From a checkpoint of a small mixture-of-experts model trained on Wikipedia.
Size: 12 layers, width 256, vocabulary 32768.
Experts: 8 picks a token, a softmax router, a shared expert of 64 neurons.
Training: 800M tokens, 6101 steps.
Below are experts of layer 4 (counted from 0) of a mixture-of-experts language model. Rows are named router (the router's row for the expert), gate (a neuron's input weights, with its number), up (a neuron's input weights, with its number), down (a neuron's output weights, with its number) and show model dimensions 192-255. Each number is 500 + 40 x the weight over its row's rms, rounded and kept within 0 to 999. Numbers have three digits each.
Before each expert's rows: "gets" lists some tokens that make up at least twice as much of what it gets as of all text; "comes before" lists some tokens at least twice as common just after its tokens as in all text. This comes from a sample of Wikipedia text that the model never trained on. Tokens count by the router's weight.

# expert 7
gets: "was ", "after ", "After ", "to ", "had ", "before "
comes before: "the ", "a ", "his ", "to ", "her ", "been "
router:478455554514477587483438450483475455559536539503538533534437552482526495512472571564544504429505525463472495464511494451451555514486603543527461526445530457501537421492432436514487482547527521
gate1:522438496465541479467479515479501519444566550473473502492469537506515504438480524580567466532468501529584490466445455465459458462539514530473485500454525518468527450506504483429436459492474518
up1:515508475551494514549445553560532505503523528509520511543551522536523480502471429500503452435497520492596562480480495513519388517567489515510511507458496430474429496526460549506491511541562503
down1:511541524476527374574479507515557527586517544511490558517496484535568446552521590485469486517546514496562429447527615461479538562510467516534429482432510478519513528537514589528514445522520478

# expert 71
gets: "2", "0", "3", "1", "4", "5"
comes before: "–", ") ", ", ", ")", "; ", "/"
router:458464495461576502523535463552575432554466500543467443460424573510428513552522515439452485489482474514489511501412498553573503564511403475404490513448479491467459471495460482477543494534522535
gate0:517510518433482453456418521473448501453521484458578476531473524532539549512494479554521478534535561517488558482545515462498572404539523483503515544534456475461411459530470484436502557505465489
up0:416477463537507452539460469470515485552514476513470456469425461480488482472466527455567541430521525455465461447461495482492505456446462497515503496489517532511511542531481550449514523539447591
down0:460519524550467509611479531584519580501493478543482438510503500516454471484526494487524553476489517457515495450524473425473489525478469490513562579418556494506478568453467520544506463457501519

# expert 90
gets: "- ", "\n", "(", "\n\n", "°", "."
comes before: "- ", "°", "′", "″", ".", "= "
router:556496554487559452501508495505583488478531448441507479507508456526527455532487474507530523490483544549557505441478620509476538591572493532470473459519498485456519462476526503490473530533473548
gate0:586472495502592544439556489550523505509519493555516489473510507459577493547564543496448416500541435507503441502510489586562532505514470518493474450530474483466573520459535462459440499515490516
up0:544529499548518459495403507501516426544548479554510462501441573522441524453469502594503524475452481432513470435526501513478502507455566496501547515508484509475494525480452541526501504467551503
down0:527484481526490486448522489525492491495445522527510532517569571542496431435492582519535542526428446507496508514453562542550500483492420451463565454413521406494564565481484501473534457408525530

# expert 232
gets: "ia ", "us ", "i ", "a ", "o ", "al "
comes before: "(", "and ", "is ", "in ", "=", "was "
router:489533539459477549431580512509490501505559470504517536525504454479499477498454561448415482487532481498567517468447484410486529473508407517547482515488471443462519444512508569485509560522514542
gate0:507569541492491491424534516433501617586362499464505419475494529549521533493499499511505563548485447515478496516481493422530494520530470465479558458503505415434465513431517507509572544522534437
up0:517409475463504500525545521532558519537529603598425536422539499491414473442498531538472499490522505514485515566448479515481548508508523521384493485542526530536472528569590437533530477503551502
down0:468454518489485421489523464457472527586480463511507568491490558553502522554541546439466483484613479469487528496559438546494548418603535513479526487487517556463494461549516527529465431477497442

# expert 162
gets: "was ", "his ", "had ", "it ", "be ", "is "
comes before: "to ", "not ", "a ", "be ", "in ", "as "
router:443515523502460492597512475484439456537445527470565427452449536497487492503482456554492527579500463466544510454459497486496577448494530496452522503469463482503490451492499432486449451552543566
gate1:436545490466506520537519547466452526463465554492469516590498491508481486489556449511506501557544504494568513571595502517461465564508462499512432557497495418537537505426501489452509532476487573
up1:465453522503525555485494574445414537483526487479557502546551574513509501501538520496588541467542512480507524567589436520461515544451490510465541467478520429505559451505411507506520533478506491
down1:616556484495439474481539456437493504471518568463519524497490538450454524581568507540447528445498551397451542471490474500539505491478472496504437437507559515415474502581479489513501438550516555

# expert 126
gets: "e", "o", "i", "u", "a", "t"
comes before: ", ", ". ", "-", "\" ", "'", "."
router:466504545462525513591486523468515545528463479522521497510517436539518542452462497521531499485547474527409500551537520443439464561532479472508498463498578505456429545476523541550544468546569532
gate0:461459457531551532569426526531476495486452491533509507535538441482490585520459498421458537552489492553437537531526453496524493517504432491562598431432533540454555466444509465559450503562530537
up0:437508469467422491466524506480459507505527545451479448541513457513508502443486422461494507444499520483562540482501537570475529497503506493429509431443487499532542457438450509481512463490551452
down0:440418441445507453462538502503490492512495467578533488460455438493535510506545548499463596447506467490479458523538508493528450546547494425394550508518528447396497458557532514523500495555555378

# expert 226
gets: "known ", "well ", "up ", "all ", "such ", "used "
comes before: "as ", "to ", "in ", "of ", "for ", "with "
router:526517501503518520476501501529475483461544545468540415493499552499448481487445471622552500480477519512499472485495447540527480456525437540555466571478485460501509575520546470487463524429509491
gate0:527565512528523542508590470540511486463486506526399439438502465496537468483463471495509454443456568469580523463475493515504511531515476567530532502507427460547527442497521501514427511421511469
up0:434460418549549520495487515466540464449487500512480445504443534478530462445470508486525463519476488507518404536457521472504497550482508505513529466519492522461493563474513514574478490529480501
down0:419528506492551453439613545568457497440534497523449498564482491491550523532433522517462456494532533486488509502472432545437459522489551464493488525517513591543485502562464546483463438486479536

# expert 13
gets: "6", "5", "0", "7", "9", "8"
comes before: "–", "\n", "°", "′", ": ", ")"
router:570492554486551474561514531520524503440558496517528509544484551546489494533529528463509458492505472502449490456434542538522546562493491528439411516504489478450501484522528442460485585457461532
gate0:491453518523518452486492564490477511534533474549497488523477501539490475569477485589498542556483448424513487444516479521473496555452540424500466490433548430467545502515496484457501508486576456
up0:504472489502427459507504406511440534483469514480482523447570524510491521487469519412528427482453505578488540578510457529548433469581509509512466506458482540534483484563490512585519491508521551
down0:495498461546505433550530532502526458519494418474462477442511447501531522426409508531509552524557434491513520475542450442529481487512527592525495452544514513475468536499472528507460519439492501

# expert 170
gets: "of ", "in ", "from ", "with ", "on ", "by "
comes before: "the ", "a ", "his ", "their ", "this ", "its "
router:508508442420529518502535509513515522444435490506467534516549520571480502557532457509507472541559535538562524463562520480457523450568494530493463516504519498512523467513407586446461557529507542
gate0:430492498508497493486504510500470447488611487473502575433497587464562460521538525473530431482543462553472510498534519464479559474497503604487485504480500484518579496506507516506466572533511517
up0:495537516586447502522518475493515562461547518494554546487472538552494490554420601498454522550482494511437508519561418498515569536469511471477564481512572489477541487501471584510535529530396401
down0:500503533464496489523454490471497586507541513546507511507534578554523574531497519482524459466443449510583506471461559489474469555502510493456444467521446455475462514684457507558538531506477446

# expert 67
gets: "of ", "in ", "from ", "at ", "on ", "to "
comes before: "the ", "a ", "his ", "New ", "its ", "this "
router:510456553514525538545490493454480543434503605563491510491499563468539493494452564536545480510575509440480525530500470544435503469498539518424422486551501419518515455513412505497474479509450420
gate0:531494511513533549465483491474434520473523475548528543446529506468549490504498509486533470509503483510439472486487505498500441394558419538527539611489532513439519503433491495511485506497472433
up0:520486500540580527498497501489455582471529493515516487526493545491564516475547521446534499532559494469458467479523536562495550454548502530459488587550535460458553491481517535502475515496497452
down0:496504479455482493449495396462435488487493484550485531479525490451522508528514518533515518504533539467556512424435455566512495534489492409443548556527503446496478470602482493480534516486562440

# expert 218
gets: "\n", "\n\n", "==", "\n  ", "\n    ", "). "
comes before: "- ", "| ", "==", "== ", "The ", "|---|---|---|"
router:551517507528533482532455485517548496531448536501546494466532574502506546525439493531498491487468537391528524455547492526481487490533456499563481521543481557502433454476546451436421582494468454
gate0:475522459549478514548484557476471441624492494499453490502472590497500529598459530477476545519510483400541489517453570497513574419464454465462508460431384449522449484498475469458467453503542515
up0:528507546387501512414547489489517574428517521485483552477523437505538435465528502516521518531473531493406495555551488497438455582564435514529468517533537549435516574478539488533475566509468469
down0:466503428555468556532550486485514472506495487595463485521452532468501489540456466515474584551503556526519460518486517533546541489516522536440481492500524497567470454473600506427497424470573466

# expert 192
gets: "a", "er", "o", "es", "al", "e"
comes before: ", ", ". ", "-", "'", "\" ", "."
router:538504500477560506540456527475447559518423481515506430497526451580455545518515561516478477489550565583374477516535502414493528440531455451436482422527515442512506552463511592433493473527550518
gate0:479535475515464462533452478535490548520487500493504474498505517477506486465520450387516542584503520449474493423533447471500521460492586522557553483489497496488509478488498485546446484484571511
up0:477540511511530577541458500430449446484464546523571463533409534524546500506526470500513475528468456492601536451472557477561457516514544513512492497458464511504494521442522513516410479490504497
down0:439502538444464556491487426535480585545523456500550464465521466477448471518433529490471477467545474505548519507499499491569478524479551529422497579425530481528441550625561465540491500477508444

# expert 0
gets: "- ", "\n", ")", "by", "i", ": "
comes before: "- ", "\n", ": ", ", ", "′", "″"
router:485476565470473480464473520493500488534458482459566533566515478535452465534510488495480489468572539465496529508452500478445500528535498508485498485557528504448502536504488496402503542457462479
gate0:523442508472504514451475471513504459580460444515510525497495547507555527517515562490420540538526515569505496479485541481491493423483472488527519471481557434429466449479459544457436501556491508
up0:441556500544502484493522536457458526546515472453560475473421481475563539530422509485462467550531482536491448473460494474474510490461498436471534453533524537527519481483467539405494456456425543
down0:460526559463503517496534576498490459583510455472470448496519475527488484485448517467549462560436417465500505390517491485583573513512516500534485436450451485492542522608513520531541462546468555

# expert 251
gets: "1", "2", "3", "4", "5", "6"
comes before: "–", ".", ",", ") ", ":", ", "
router:513571545477538440568549434545600555499473474474426486451465558535449529505547541408496544472506492465481426556494464573546502559462456545417483473457442495513433466503487493525480475550539508
gate0:463478543484529524558429606485542471518463516492505534553488482506498510486584557510539515553493508406415486486475489555468490444492504559500577540498450505433543485507486437478467515462493506
up0:557511477494489574515501529445467478537455514457491485546528514503454504524456539495581499501598487419608455552508608509474476491573477551505528498575484492518496532505567511467528468528511464
down0:447587443502479505470500531460485543462508558474543493528535460515508448468418460512519514549546559547546506576440538485528457561486521476535480540456474484519526513503529507543484581521415465

# expert 234
gets: "of ", "for ", "in ", "on ", "de ", "from "
comes before: "the ", "a ", "his ", "Historic ", "Representatives ", "birth"
router:530564527565534511515531539540574494418490528529472506512555553487433473499523517495533447476515541511559538493565476555469454461524481469475508430520471467513575499521425539452487558514471510
gate0:405476500463570529523512508484477486440489447531510524457474497510468544421503440575532573587542510528516475472441500510541483520566478564453496461525502475470472553467525522476475477427453517
up0:547530455500494512481527516518476518478534516518518498536471527575423591503538503434495497455477475546523517490478437419428551583512495506486514503564454459547507456476511519502507541476503441
down0:494500514507526537418482491433484431460460544469492564383510489537574514489492534521511487465507496524471465515499489505472442495524521493495499553547420520503497509519592549501517451530600516

# expert 46
gets: "1", "2", "3", "4", "5", "0"
comes before: ".", ",", "–", "% ", "; ", ":"
router:445467493448512485586529436502531545458479477508448475442469567517516541449514451407537471516549529466483476582543517536523469506516505522429550549478479522447453492499435483564484456526497516
gate0:497496460458476485503543501511520545465532497569487492470544476465522526386408555473464478521458556516458471568523525485481444494528484495528488472494519580500483547456488541489494521483562489
up0:456428486468440577499385525485521546494531506515472494561497451501525517446519504462466454580555512508475509471520526453490466501534525465515531479508519598453396506379516506477494473479545519
down0:453461498470563535499440558523498517540546479478589533437480440464505437529512527520481540524453459473428496481493428398470540557514555502476441481541505526555505479560477504490500446576529511

# expert 146
gets: "°", ": ", "′", "/", ";", "″"
comes before: ": ", "\n", "N ", "°", "by", "; "
router:489548553459600447443545525448516493476510539527479446492509474492515433559487480495541503473541492518563537482601488537547541561498440500418526539397451463524524483520530528495508487482505489
gate0:534550440485554460516472438489512529500510464540501517485526474518470500462536514523449514532403516474475530439504535537482487479418524520455440523559492521542492543472459520508450473479551534
up0:519537552541532530426520475479537474440455482430482493493584400479468535517528448513441549474416484467496551519548577458535472523440456509469448496473532526536514536456523483456415510530459533
down0:504603561465480460505461509456522526547471442535484569480541524463519504454520470461459516481518488535569529530479522506533516527456439556537479540528491489586467465499455462514490544454532430

# expert 105
gets: "'", "a", "ing", "us", "y", "o"
comes before: ", ", "s ", ". ", "\n", "'", "\" "
router:522491505474507521578450536530482483569542442515538480531537484418500547549501546507491435528512510502481526508460492395502512434455478527465488484439461477442566516484512483417553504485535501
gate0:500512532500499564493503502513522493476528568479581529478423496494501571433542554454548518470438498539519547503498511522589561502494504495498414473486517527413496507511443524575492498466456474
up0:493464536438475491459443465508482492458457453524517481480482492475448452503505496507557499470428498571506532481503468481508542530504556544436533434536453477564497476473486514539598563496445465
down0:477515467493481491499496517415482519528473460432492569483507475520551549580472519539465557509592563577473468426565527458459421528526488489423495556450536547541578520539494511502485463565501594